config.toml
n_experts = 192
n_kv_head = 1
init_std_qkv = 0.0637
init_std_o = 0.0159
train_tokens = 656700000
Below are experts of layer 7 (counted from 0) of a mixture-of-experts language model. Rows are named router (the router's row for the expert), gate (a neuron's input weights, with its number), up (a neuron's input weights, with its number), down (a neuron's output weights, with its number) and show model dimensions 0-159. Each number is 500 + 25 x the weight over its row's rms, rounded and kept within 0 to 999. Numbers have three digits each.
After each expert's rows: a language model's description of what the expert responds to; "comes before" lists some tokens at least twice as common just after its tokens as in all text. This comes from a sample of Wikipedia text that the model never trained on. Tokens count by the router's weight.

# expert 32
router:481475474518480470485554516520470497474515486480470532497487466505500498530551535535465517515496453546538524472467467522479510492481511507516455506528513497503534448478482485498502519465498470542468497514493484483451523514525493496511471518501494482522503508511473506519508462540465527475540521495531534466531495497472486487463522490498477507474480485506514457516469534491439482515505485496457507514472537519535476510452497464521479502465522511477496529519489534465467544524490508
gate0:495543510504476477520500500498573517508501498501480537506458523487488493506516471517511469514417531507550492449526447532528494481506504509471493469495513504469489519534465454521489512463505479535522499496472477526518479516501471471461496519515490459509504486493493474516513502521482494504505462475522496466520550513489457506510526504456513539542480502560417511493507514507527510507503502508499496480512505510513496499534517514461480501483542511522518502488518546489457535501468496
up0:527511512499543499455550515519467529536491524488462487535473508441490516482490492513459505476454501464486492469474528537485487494515496502458495476478527502480489505466495525461478499511495507441531477516469465506553513526459501488568506498513498536518479518541515516488494484490505481513500514502482492446533484496438533510577526490474517493490494494523523502518491490489496491473506506460519530508460510495495508473527502496507542471465509517516456495536463485487520479495533494
down0:497492462505474510491497514526452514484521501479560499499529459548519514537466464538484504504517463519525467551537569472495477506515525517484503464498492507481482490464580480528511538469507487523521477451527478478472502496490519508516521484498511485502478496466477479546541482476492478510513482516489512523492509482532495485513490505474511479522515493499491490486533483502501513490481541485473548493479470503483538469534515491464496524492514516526462499538495557566515495507532495
It responds to: Final year digits
comes before: " |", "–", ",", ")", ".", "),"

# expert 34
router:475500450500533480485506520465494510505505516491504532531472470506487489524497522525475512529524475547516526490506463525501500479498526470484469496550509478442515484493475519527509544431515463531488502550451492523447534534531500529482480535497443488504496505534512526520512491517496560505514504494538492485540482504486486492497520530506443520479518485529545497488493545543491509514486503532491499515512490510541455504459497506513497513473517524497489532495498501463453516494483535
gate13:536517507470484439502508514545474491530490509517521505479488463484489532484515495465484538505512451486498523530492506485480537485513494465530472553511504528482542493482522542510489523471494473507484463498502494517497522475445465512504478485461502461486512510449532473478435461477515485507491467490479493495454480528507504534484506521527498508527480499508508511496492474481520516534523477449498492522537559554491450500495477497458467492513461489468535502542486527523506518486504503
up13:548496525506517515523490500511477511504464449484495506514487541533461479534516517499503489463470514453468518483490482541524520488521513558476494531495505463477482497521485522468529502496508484512521487448535500521522513471490464505499504481484505496467481509517508475510473529468500505541501557523474467503490478539496491522526497512510504525458498511534573502487517452475518529526519455459484494482493530484470486522470503490440504525551520434506483479508490494503489519547510528
down13:503502512494509506480462480521467448476516530462530481477500484466534511504491524468473501497556508456504468518494462563492496496527479510509494492508475530492502510506516465467502545525531458484507452508495558553488508500489500491452562521504474487475533504476492502548538530487472516508531536464474527540502495487500493533555498525481511509522513474494510513478475479502508494489479497496522494475475460506466473481475446518499484504517507522525446489495491463520475513460514523
It responds to: Measurement unit words
comes before: " (", ")", ".", "^{", " mi", "/"

# expert 57
router:481476469511500504500521537461488489491527518484494534506501467501503445494498548509495513544535455533528540480494445514500521473507548497473489516564515488486536473488475501514514525471501480527470489533488484514471532555505471528501480501504475506546498521489482539529513470532488484503512541516509516450556489507483468467481558530492503504457489503520534476510492501520497502503489462541488504519506497535526480496481488493515470496476541507483486525539488537476447517488469514
gate12:487503494500503482534504474498544517511512535500501472486507522448484493526482525521550463484487475505521490511521525473529490573495510524490461495531507489493525520493509501484478514520532471500466540473516481547507541496495506483552507463528488464481521520466520521492495488515465536490525477525494482486481496531486525507533511454463545487468463487548467514499482515479533487489448473501474470492508513524527565501507484451505540511566484476485513520491536473494481487514498527
up12:519477462546434497483471487529497532515518512546449539487499533496488475512504504492501477520480552493521496463535473502458512489534471487485482513491482530518525487428462546475471515531528541551522487555469478515468511462464495493496492493511485502511486531499483489499491495504515503496511509519493495467504476521476462519518488514512496502488553532498501510476515494484466515527488467523521477489503466498537499468499482490481545557522464505481478508525511512489524527439474517
down12:518488456489519464559506486555509483465470514507451489472480537517500539508524505495499507467454505521484517466512516513536457517478530505517484508499503509519480510496507485470507443446508498515501527492506506488465500540492476478517468473477443476480496456448484501497504481465502450485566481534498488524487509524484520500517512542503524506520487564498524511487519483487486516526463485443500489463525459494517519472460498500524518470497534471480505465517500523499511519523513504
It responds to: Nature, weather and resources
comes before: "s", ".", ",", " and", " in", " of"

# expert 42
router:451475480513519476508555498477484503486531506484494532483472475552487454534560527503472506500515486510514509501473446486495553491498504481487466518523498476498532501452454506492506527488491536505492484518464452496470521528491489508484463511523492501489456527505485534522531476524482524458530526527512505508543479498474461485491503493515482485484482471524535460562469502517477477488527499522482500462476496529531490505450454510508457485495520500454494527497477548486493513505474519
gate0:507511551486466498504464483528465527502493461491470494465520447464533488529556501503494498486505500507504466488486541528473513516488484485486494487498481487481477504471490545491506504473516546513482475489541525516480470467456501520547522489478547514534486504452541535515451501476521529532506500511476498459480495485542514516480505486486517516488512471479528483520484499518543483554461477518466540487524523473504471511505458517491538497445483473547515562506497507509500497488511495
up0:491479481500451499493509524484490493492533515528510491501504494512446492528477522478530471516497511461529489490481464499542505547474481462515473554510501499497525484517510496495505478493508468463459528505487487474505522471515465532496490459516523514470488505492521548504516536508498451513496472502452495486493513488489518523510502488443491530493508469448511519553539543462521459466475510504534493509517499489550500444489526455555525508464520515494488500505468466450517491480478460
down0:503486537522486481478511500497519504442468502496511440466517508475505541477498478494516513459501482540506489469519478489509479464511510525475488481501473520512477480502486534501503498493513499502516506495541537531483500469507584526513529520463509527504500517524449475523470478522473468537553498489457487550492492453502512528507500486485479483448453520518531486524495458492473456484508493487528501488521531475505491514458509531501490451502465533454500506470500510460479540502509529
It responds to: Auxiliaries, modals, infinitive to
comes before: " be", " not", " a", " have", " been", " re"

# expert 16
router:479501499531502507477496554495510509463504497491466506476476496520466482532529511498482518500517471535504545471472516544503515494485522511455469517520492474466542504491466519474477489476517493520474493548458465510458525526518489533482492512525495477532475494474474490527502488537464503463549529507554525498515471462509482494503518508521487499447482475495507469537505559503482499479524490486503521523507500515546486515456471516540447536507554509459489537489484530454494515478480497
gate0:491499513524533494506502479505558454515547489502488464487464511533482503495524510525488510521547522486490536524466489463468456479463503519511518534514496498493472496461504521531525473521504465510511490509498475501475482508497518519481535510509493504559534475509515494517532486511464500502448536490532488510515452499484443457484448488463543508438513471533460524465493513492510476482481475500530502534518438513524485502517542462464473507541481521492500508520482515509498523513478501
up0:456519478472581494487483544531484511487502499522515512510536450460515506517504485493525491514527502523516499465484513482493507533524558494479548500479526512504536518515480493548507506503481504503515533504547566514494469481477507471515451480535458488530461494511499493513484529505524566524524488498463492524514503501438517487502480509487519455499519530460482517475517495473494487505504496513517496474482525536516529471477509501488506542501496523477483463528507527463497554497539503
down0:501480452502496524473492524492491532492453507530541463535486453523512490504530500485550506480465520478501498503492528522504466562489520466490475537526471479520520455502489519485532499529488504466544458527483501444503537499487482441491527511472505508537446529526472496495548514490504521468497518528492496513532483518481501523484545560476507509502504503480483504525530461495524511523504453515488518471507501508471504492478511486534494483472502470516435509504501514516491544495462492
It responds to: Opening brackets and quotes
comes before: "1", "born", "2", "age", "C", "S"

# expert 61
router:434498452507481444483527552507520487495490511498507516486506482497496462513508512513489488521497509518500543509480483534473512492453505457484482506504503502525522500494461489518499534466494478536480497517497459527503525541532488508505501536506495496523488507504449481489521476543474519495550524478520520509526487506476474501505556472531502496483479482528498497500471518519457493470533432536459513509495502523496443524462466488556478507467549499476513485557470518481456511499502503
gate1:470503475513491538459502457507493486526499493504476483507508533470480503453499471500487444479507501512479484507490480457488527530500470473483509506481504476544504539477503556501522432484529538549544488501464490561513470535482535487520463508485510491547496514479517505521506494481538530505496505481486491490429527534475480507517535520459506525472515527485527477509500504549516484504493482507492485516458514467552508502456527479495496478529505486493457492477505476464460502514489502
up1:515550467509511503497505512518505489524481502498470527492538519534502518505490467479508500460471534536532520504504548444484524502496494556481507502521472509517525493475529489499517484484481464525525550484470501488521528489458501504488489490499526465472451486512488513507526551485467500519499519493487443532503500549494496473483503466532483518508483435486542478497508526469499460497504466490538527495568493497530485498517557486525516506522539515520524572473504478509526496501500496
down1:481520477514519489470474457449535526531480494512481507480515542520495497529514512469524495533504512491498510527471503518507534492508449464484519503530551502486451493516536535528503500513489501477546455452505480445481511486534501491514468483486533455477486503482452468464515528488495466464438498490528510512491497521484521473511498507476500467487526487527495510500498547497509525454467484508474454485515496503513503502532501484476525488516551453520506496535515528491469476436504520
It responds to: Mid-word and plural s
comes before: " of", ",", ".", " and", " in", "ia"

# expert 13
router:452468454520504468500551497494489510498525538476501528492477474516488479518560544488482501541522450527525514494497448510510516500498510493487503522507496475475504475471473519474494525483526504512472495520491463497506545528506455526481481516543488499487506535499494535495523484529465489490499530507513509476558472484480481490494537517510501495466510474488528472529435542534469491499514484538451500483507523529545464474466490493539460491471544498485501516516475529479465494526465486
gate0:489485515568526494479510507470510490512450482496496485479500496524480523541469469484496530506536510510515506473523506475518493525529505533489536478465518529493552496496436501476516517476443477559503532547507502508523527553542528547470525511484533493500493484507479505484517510521505536578506513531497512490535510518495515513514517515489514466523473540514506495474465483475474480518477487514504481445510504530517523513506509469512513488499486515515519478462555519525546494515525485
up0:485467497454513466512451464510487481486517461501448475518503532545493497480499525535539526468495497501460475495543494481492484511499497482450534524496484517490488522475461535495477511498508474507503460507539530484480502465535513487470490527487449520542509518505483529497507508498482543477490502466550506513517525483446485467482482509489533479524540485495531471532496529500508499501492502498523471511478484475527500433500508491500519519507508485526509530412464518497510474510485449
down0:485564469526438540502494502487537509485460489532504522490496494505512475516450514472501495535510530521513490505518499493505497484507506527508502467505520512530520481493507485516482518517461541484482489470486517513520489527488510495529493473511539497471511462453469463528515543433552487522518519463487521469500517516473484472466530530488464549489464496494465477476477509522475506462468476469448459494471553510495490489519460475493527532495497495489514478504535474493476508482446500
It responds to: Common action verbs
comes before: " the", " to", " a", " that", " him", " his"

# expert 11
router:490504498515503452500509502484506537491523523466469500500488435504478504529503531531458509525505446529509522467465497524488525444492503474515484542521492466487493479491504496487509516444512481501484474494468499511457500511525471522517497481512487469517449517495487502499487463525495509488549526525526510488537462463472453501474508495511491493471480501513538503522470552509480481487522491543477480506514522496530492540475465481532472518484520488478516505514472554430461540530461504
gate22:474473519485513465535516508487455526562485479509516495494510489504496469495525508468537580512524491511509492498521489517484509500501482504566498538520511510542468462544460485472509484512505501484485511507479528519493484488499473509492472467475530519487492512546557522491505530465541493502464495503516490471522500478514497498511495443483544500493535486524522524532483509495511463477522485507511535488509481500537556485462475487496515505520513470489507421511502537484494470493530441
up22:485479460490500512473504468528490512529506493485508501490455480474544487478524519489489495508523461524526497439462522499482486537483496517499493561537504530493458461514523493512504502525539491488500534473498450499525510486494464471483505508472459434509490480534495509505447464514528503552548479533538514479482489463495469507492477468493484517452506530476545536507505498490497502485507498477523483505526475500489479530484500519495476457451549496498453517499491502495475511500462451
down22:531517500528488511495492487479501499518478516489511487510489503483505526526492546534528529509450531541492478496543464514488513455489491469504523494484462522507500492500492500455505441532486525472481433516467458477513514506466495541480520493489553485547497521517491475481557505501542533488444476508521471497498518503540511472482512520514489476550479530512494537499485494507499520476502472466460511521494546478493518449531509508493494499493463517462557511461511519484533507521532517
It responds to: Leading digits of numbers
comes before: "0", "9", "–", "8", "5", "3"

# expert 48
router:475453497505530506499561539482494496468518529454509527496511482488493472520498516498480480518555473520513491462498467508501506457499506501503477494521490473503520509477478511500492523459498459523456527500485472515483531552514513511509473527541492514522490497505470538498516477492497507496506503467502520483544519477482476489460543518515487511474464477539510477524452514521479497500517473546463500518456557544512462479436490514533485526438530489511471486537482505473503524509466521
gate0:482497482447482470512521499524500470501479491457510451501485512489509471478539506523459507548485502519477537467517471462483455505517451520490472535518491458488510523505531497509527520540509464504453479474505489492487551544508494472516500479533512529536505512501471498546510520462482541508494533492512515495475499463471540513516514462520485473495495470494464492520531487482493512472498500491513479587518504475465501509447458477490504481485498494540491493500503503513522549501450494
up0:479517510503505496504531479438483521514518511479498483517514551468471524524517517484489479537462504484524473487470522531545475484502520498478467515526492501499495470492468542449523468470492542526484521502472506504499486523500494513472512492487500467485539518514529523488520533526480501512472454494486488486472507451459427468538467481541492450535547519497510532483474507494487497506496474520490504483490519536511460457503528488527487529521536495424513478501471533496490470493489502
down0:488530480482514489484512503502500526511485484496492495473505484472512531503529483484512491546485457518543477518504526481506527542470499490521455462514455521504514512512487456491483473470510467509505497542496464545503522532460490456496464519469475483477495533475504458467479447479496475479467552471535483482494574520511485484481525485529477532519495508528546494497507490518505477532468468528515508495508510528514501502503489520532488474523529545461441519493486535476489476488460538
It responds to: Abstract-noun suffix endings
comes before: "ed", " of", ",", "s", " and", "ing"

# expert 9
router:483490494561500491489519548464511500480513542477491537516489496525494473501526572515473511528549469548542538472491476510513499470487527500499499509552511488500502483463460506509526520473494473499478503525490488485487548545510478509499488496517457493498502510511497503531532452534497505499504534478497531479539482481483497483480549538483495467454480505540528484538476515511485488537496478533471498512493527533522497497482472490543485501465552499480470485516482516473433514519480502
gate0:498473484450523477514518523486521511504489511498453534497480538510489486498506495534466518532488554514509512503484474545454501504497521526461545454483467500492544526517540491495521478480486539528516493489525541467507499532519521450492482512497526556467517525500521495553506529495488496514465502469475500525515469502487501506476460516479526528528493532462513537532513476440515485533493490492499503496474518494556509531456485537472523504475512507496500534473516508521559490489490463
up0:528493482454501461532471507521500519500493512504510506475522538501478504544513532533537502512452513494564495494514529510545494515497466429544534487499502445475510482512510509547509517494480481494492500485521493517492491483473480531477545537489447453494496493496493491499475519502467494501486491458529481502514532520476476554503446533467506501526539486542497507487457514473516487482477478525485460515487516499462515509538533515494533470516509503459561527496504482518471503505481504
down0:510521524506491539473506480540494492516520492476515501516482524537496513542489530502520506517547528500468525487472533455516525476498476473508521523525503490497509513493519520467530537500520506500549479496525493519483451517518511539464524523522532488477473540528518495495487504532536503489508513441530526518472482510472455515506487523529460534505511531545517503497500467555489530485453513515481523517474549538512484520518516514536459515521546506486563496517475528494492488454453500
It responds to: Abstract and creative nouns
comes before: "s", " of", ".", ",", " and", " in"

# expert 41
router:461493485554517486488498522487505509497514533469450538508473485522473474517517567515473493530529453518512531487483481508474515456490527484488511516496531464467535473449469469465519511472514482554461465540482512490482509523514485511470488503519501478514484505508475493483537474488460480482542498490575511503528480477504486480489506516532487518479481500526506484527476549535478482485513478498505501504480524547503491494487488495548467560463529489466500534480496499474479507483488519
gate0:479546485472479497490519479512495480471479475554516511485507518515495485459483492488482476504530459484532497541455537515454482518517460475541494523460534529519519526464519485520486551507488500529524509503475540513432502518509490510555505465504497535493485507527514483515422514503535495536465487497500448524534517472533533533517502517515525479498514505526553500509522530494503517479506509524495528529515510464467547528499468479481494528459496496517494512509514512524509499527510508
up0:502512504533473504464490518498485489469468548488505510510472496505504484543528414472530509523490508535499512506484500487493467498502519539530514460499482498464513514451493503477471480510510478489485492499529497521494488469504500500547540468492504473491503499469456536485538486472480470457541491518488511477453498500500490504511527544524523510523503493503474535497497530489529480487461521432545490532485461514524469475482532518514521523477516518478475545543449475454514513499543481
down0:497514496506491572540500539537554536501508523501464513496500480512520510476523502473543496510512530473524459515479528506526530514446503505472443481520495493527488492514467466493485534498484484493503542469487529489510510538538526492489487502548493524508507476492489469496475510516521498527473524468496567495518501531499524482477514488471521500510518471507497525508483482527512490520529518538530493490494516452515523495541529568502486501513498549477526500493515468518513521498411501
It responds to: Space before next word
comes before: "1", "2", "al", "en", "et", "e"

# expert 40
router:498503504553511480485540544502456523493530503480466517511470460523500496540495556496481509504490486522508522477501486542502498499475533503499482499521501435494540493470508513497485516461499483531479478516478467526456501508532450529486473509511488487485485498525487519499547455538482486477553523488539498465551476489488458467502544509506466510452472479524525458537490527491474503493507467486470520494476533524518466518486472483529472543494536481467512503495467522502500531517492517
gate1:503546490476524507526494526486525508522488492477523548496493462491530525496500523516483482494502519492542515519517513496522510542510495485463507473481493479473469473462463508511549492480504564526491499507482544519540530501514507434514538510512543552526482494459469550484510508505467545495492483504477504517500448499503531495535477496488495479493523498474530476541503487477459501517488536469513493557520466466441450460496509519513499493496512528485516496536486468502514483478535513
up1:539491482545535516491507493490489473465501522509551503529510542535523504500484514508483499524535486493463500518508484460527484498491476447483555520526509460499490512504530469504507492485514499489512483485475496528488444494528534479507524496510502520477442466516544464500472483512508489481506492498483532483494525496530471510459509500520507523511513435519506483504434549475510478481429485519493489485525525496521454464519500481524462501462509469526463528513478491491475477453539498
down1:456487507486487490517473538515501496520490462479479508469538524531482542505516549495497512492513496523503487531489487493506473514510501476508496473456517466503509485483510512510522477491480554540517480511494518562489491494495484518502520489498512509506503488443500514523499503529523556526479453497450517495548475420511504504530548508503529499463464474498483508525478476510490491484492531525538490552523454471487468541490566507473519508495505487488541491485525507554501508481494451
It responds to: Sentence-ending punctuation
comes before: "\n", " The", " He", "==", " In", " It"

# expert 31
router:477491472519524487485562517478483502495548495479460492480479470550458479524536525489477511530534489532518527491464463509467520477506500499481468513530513488486538499471471515481527530499501509500511473537437444494481531515507498506503471506519477501512440522501479532530518478512485530495520510484500506501518482488476472473486534507525470515490496473493549486528488503525443494489525486499497505463497478508533444498473484503520445534478529487495521547484482538485491525511468554
gate12:473493504532480492464506481526516525498529509496533491536467517499468526499512497478489489467489523479471454517475524505541473497467464492536527476462490484531480502470491478538487479524472446528482514469516490479522525510494545459504550489515555518516476495510513548480521493472476511481541486492493442490464480487552523470539511501501530467554496520546469509469490501485474500491515484459505544470501508503467517472516519501477536491530479494511495512525516490521542527498528541
up12:480545488476487491508467552494450481512486480502491510540488481488495493521494480499490478492559526497508524498487531476514492481506484506498480530518537455469480518489558519509462526451470448503532494499509548570537505470458533525515441493501521497456498536481494496492482488506516499510436483504481501482491495507518504545463486476503528550527519488519521514530496524505499466503498481509462504479466514492509493500510540510492475489483491538558483494516502530492466467469468520
down12:482542497515513537547530521489491466493525476449503460503493491503508489427502488505474492520533496487481473515492531510478521538472504508496455476515472530467487512526502498502543505489488474496517498528527519531490453489460492500530475524553544512539524525480511496542486481466544543485484484566496490526548492467521493509462519530529495520527491507510536510494503484500508508463499551520490533509527533486517476467532505524519438478517545503491516516485508494503485508508463488
It responds to: Descriptive connectors and intensifiers
comes before: " ", " a", " the", " been", " be", " an"

# expert 22
router:492479468512513478482550498509485507489532522479482530499460483540494479535589524527479538493516480513505496483485445515486518504484502515477471497503499477480507459463472488477472509489485525503488510532453472473495505522502491509495458523534488503505493530491484505531540479531494525494505531497517524495519474483466473491502493484510483538465489496522531454521464514530474496500543500541512509470483532522567450493459486505522487544495544498471530544498487548487462527476479513
gate0:508499491499495517517451457527521517486487523544476531508456470475457533517481475485494481478492517495519453447488532492511491539507460493525519504521518508493479491495507490535490504507494466544506545452531499474511504495460464483476472519497504498507495486469471462542522480472455450468513516494547505510471486486456512515565549444503507510453511523489515500474473466540524500509516501511532533509537504477515465533491497508511500485464500445483487505516475516506520504512509532
up0:502462478468514502470422479507489481553540497509518509472499481512475525505532517501525474499501524527429516502472470496515471519481505488498491478480523482513505477536493467521544503482520478518521519515509519544526505519485496472484489529508541452485495437483484502520468500469487501451510507503501453548507468496490508528487528544470516576493491500468507500485512490509500484534504509525498532480472470467498471486497506499532490491513427483495486486477488465540525527510472489
down0:529484525429486482500459511544493479512511514530459507515504540508480489531505470492542482523528512473470498541510472516512489514518478526479510482479520529483481508489515496490487506493493535520537534496498500487501501495518476449485436481479537516484475457476487486532511479503493503448483545477461539494480467505532551483490493512493540524500517506487528508466547495499469534538477541492477504486527506518525508436517495519516466506517492492460524516479565503547494488518514532
It responds to: Biographical verbs and pronouns
comes before: " a", " his", " been", " first", " the", " was"

# expert 4
router:495450481521501465463519524498494530515524531493502505501496460521470474511509484525458504484534500516522519514487484565436499497468545476504482502512511484498526497493474489490488546478503480522463480473492451507499514529539525544506469519531496478537486568501483528492513477522486516500527510474547512471538457485485486484472526529519491495471494470535508441524447506519487476484533485531490537480467509495510481524489485527507498505486525503482520496517482511451433503529506516
gate0:462562562487489502473514492494498534514496501485527494506530509497489508494462517491497449507452485500500490504520501480519515495546459456508519500549476510496546485483514504509527542478464500477497513504462519516477452470463482516473514467483519484507510470503524503491526520460502471472522522480489473507506493484513513496556493513527501486523500485482485529508488478525526480501455479484503486463561467448520535531498541540477476505483503538466462523523433457510520522502490506
up0:533462516515522520532527489484486511477504499455499488503525478488504500465501492495451482487473470495541492478503494504517487489466501515487510508539499518523515543508472556474474533490477516510522463501504512514523525501475530489497499477479480494533515465506493559495501491487495535495437506470461479485510536492434504526441510494506460488513487513533491531502487467505453504428503471475527489464463501495477505479567514492498473510505491533498466467453517469512497553478518528
down0:493507505474515528487543524548484503504534501513511520484477461505480496505489498518491513541545510495520553521513510507486501453495525564482490493510508496510499510498507519490506483508467471458518509486517490500496456490513517524512530509551469505455488496465534462496529497526484558507488480504541504509539484482469518517508502476495504499553524534494507480477494541469533492504497494508488478539483577526523482496424538486504508513524493560503470543468511524447469486496498528
It responds to: Surname word pieces
comes before: ",", " (", "s", "man", "ton", "son"

# expert 49
router:491496479548502486504525544446509523483493529496465553532477480517477495499527516518478503499521474529529516473499508497496515461495543496516459506535476477513512496462471496492486504459503493501484511519496489464479545538532486538479487499500470496513480513523487505545548467543487536513512555478498533496538514473500475478499550519476513525464467501531538478517454505499486466502500501532467523518481537530530497507483489500524473501500538497468457481531455517464439526508478502
gate0:526499471492468482492515463472529470506486542456476515546502483471507487498493500539537502460445490518484492494498466496475483544528541423466502477521497479525458486551531499498454506544497475513494525478529499513498478468549516482532531480525481495508491488509513501535462527487500514488487497512483465485513539488509485512511503451486552503506496509531478469483503494508505503537498514509502551511480544498456522491488515456474514522486496534477496505512532491569518528520519478
up0:547480541526459488510476496478482488484507534481512476512513547493462502526499495477513510544513472488497546537491489519529523452509488544477485495551506479514487486512501504491487529509454469520561504511501522501487475492505451488528495490484490505504550516547502517444521489439510553521528522495471506506494492533506496477473473491477507508461509510537539521497477490549480535483449511505533472537488493483471506552522507534490486510460468484506538515511468477514494496513492464
down0:492507492516519456462525518480486486514479484493543542527497465507495506467450483503533491502542491531470509533506473488470507496528548485492462519499490482502521462512496482497490461500500500507532521497544510450503464531477513519458473482509508414468503495474518520530459484506457469530495471472498477499540541493473473489530468486457515502496476463517519494493489530484466517488486543498468480539498522516523567478462491486465537498499517506524498511521499546500513502471480503
It responds to: Role and occupation nouns
comes before: " of", " in", " for", ",", ".", "er"

# expert 19
router:455468496519498463505518503477518488485523534482488549504462494541475497501525554516470510529531457530522517475505460507491500483478514511482488553525534495472523477468478532475476541482506490496497509524508487503505541515496475543509486508546436489499516532499493530526522483527488490497493563485516535503539463502501483494474531505520500471456513492514510483548459535518508493535498511547468509502505533539528496501473473494523482502470539501461479505517490510476429514516477495
gate0:499492527456481476468490522566504513469489485482534451543450456515456483570521508523508492517521520501496501531510440502516518524529449535533515490498547515500507482512529492522517501547502505457544519477500531508508514544525534473517540487496506519501499457514492532491470447485539509544512487501479496519515530468509474505530511500490473486448519499520453542502486506479505510489492499517458482491498488476484490492513497492481506471509505486482542470487523526497515501516464522
up0:496503482475522531484467500503505467487486525481487539547521483488507516559527505512516514504493498460531505501486489499531510466504529526512538474473569507531497514503529449483485527503470492516484545485510495515489518443569506558490472507466509522511504560533499474520459522516487533522554536485474531491520487514522483564496520522487442492515502498480515494512516511524523448479501476503475524501498497492485514494489488524482528506524542511500497508550486488504489497543534499
down0:513449480533517464457509471462502487528519521518510474463514504522472483514461505528537562531535494488484498491516480473485498517521506489512493506517531490521468527497482489489485491520451522495479516521539516508495490490551461550493484539483471502500489527523530499532504517553526486519514523561527475493544484516482519529494486509499469482497513504450453503540517521484489521532512478500471500472490497521500468499488516469567486537494541516554525505550492531498516512522529486
It responds to: Verb stems before suffixes
comes before: "ing", "ed", "s", " of", " to", "ion"

# expert 21
router:461479458493485468479543546507487521487528520453471531467458443516460442548549506500482495527505469532507523470501474493480511486481498507490478560494495504465493501466508534480487498507511510503496478478484484500483509547524477494481502513505496502475495538492481514519491473510461495488531521479521508458523506466487473463484516483507466521491522476528555460531471510504438513477519467525466517500499521531509474485468463498522459535492495455486486520500492527480506504489456515
gate0:499490526525493490451499487541519488512497459528501503495486473484538514484516515478492512495542515484473504482466522528500498464480508510492515520461493476519516504503489514521544475512514512463557454505523493528496515546507465497486496503452445498518489472503495479492525450486519515494514536500461458558468535496495482449504564487515512482511525510513476496480486469524478504465504521472518480486504462511474508503539503474474535548564518505466460480498448473495474514468479525
up0:490530492519492460477449532498499498551489479477522516528489520502492517518513511499501490493527509510489538475517511520499511479486497507505499533507479490464499528528504507503494495514523478491438454483467518501505518481572492492505488520538503512492527519462481573426497518519506521502539476498545528456487496508487492496512462491488485496527486467464494518488448531475508495511532509523496517488516485522519494563484482472442459458451473475529539519491469472463480487496527488
down0:555488537473484458506554520526521457497504487482463485483510531519500537495494478517500519470491484501550496498495439527506511531504484464520467487516493516470495468486492457534486452485527477466499529493486454499488482513470557526491473505492507478476540477510492514530510511516507451489541467539467534475486445489512500489494530498518516508510469486488510491455508508444477513508493468505503486492528545524542492503497486457537493507513532495527510512524535556524500499534491481
It responds to: Prepositions after verbs
comes before: " the", " a", " his", " an", " her", " their"

# expert 59
router:489467479523500483495516524494487493465515514506453520512488478503478492522549504549464508523520463516506501475487501513498506516494534475502464497533495481520507464491492505500489495473509472499454516508480462467451515501561506491505493524482478471504490490509487506522515472528463529486541519516540526488517481474471492492468504509482497518473485480503549456514475555477436483498510490489478529509486557499514492507435486511544493491471540523488503543547485518443440542527498511
gate1:497503502470527493524478517465512508501489508504498511514504497499490495502477426537498481523525456485489515434503515489507535520500564479494508527508499459532484477480530484497449467536527536513494509505487464474521479517517545500494539496497478422513501488538495486533531501522471513479515463534529502520509541430484503511480521477478529514465515491489512487480504512479491499466504562525508533454497524506493514523510498528530525526523515498509468469511463487478504558509478518
up1:487556511473542506492548451500526518495448479509536488506500511501501473488505495476500507494476464500538513497511525545492490450498466499494440505478547494482491555446500465508459477472486490484489512512498517535515500487514486557528515481499487489513481511502508472512477534513475531465497533512461506497492516501477523550531529498516533518529493532482518502529456528502523450487464492508509478504518504507527526484524509509456496461464482466514552493515476512432516472500501493
down1:484514513471515516497498457485524544481454517465480444475490518493508508490501514440471508484470520526535502482514535486490492511499499503492493517457536496493516500436485505511468529480491491544454541479506540511477524509533445495530458528500478527487512512480465462487530454520472455530486495530525495502495498505515498455493511514473515482505498493525525535523519497555527486537487474513479481503441478527520522560461508490530532547481498484525501487508521494493498489479472504
It responds to: Trailing digits, Cyrillic letters
comes before: ")", "–", " |", "),", ",", " ("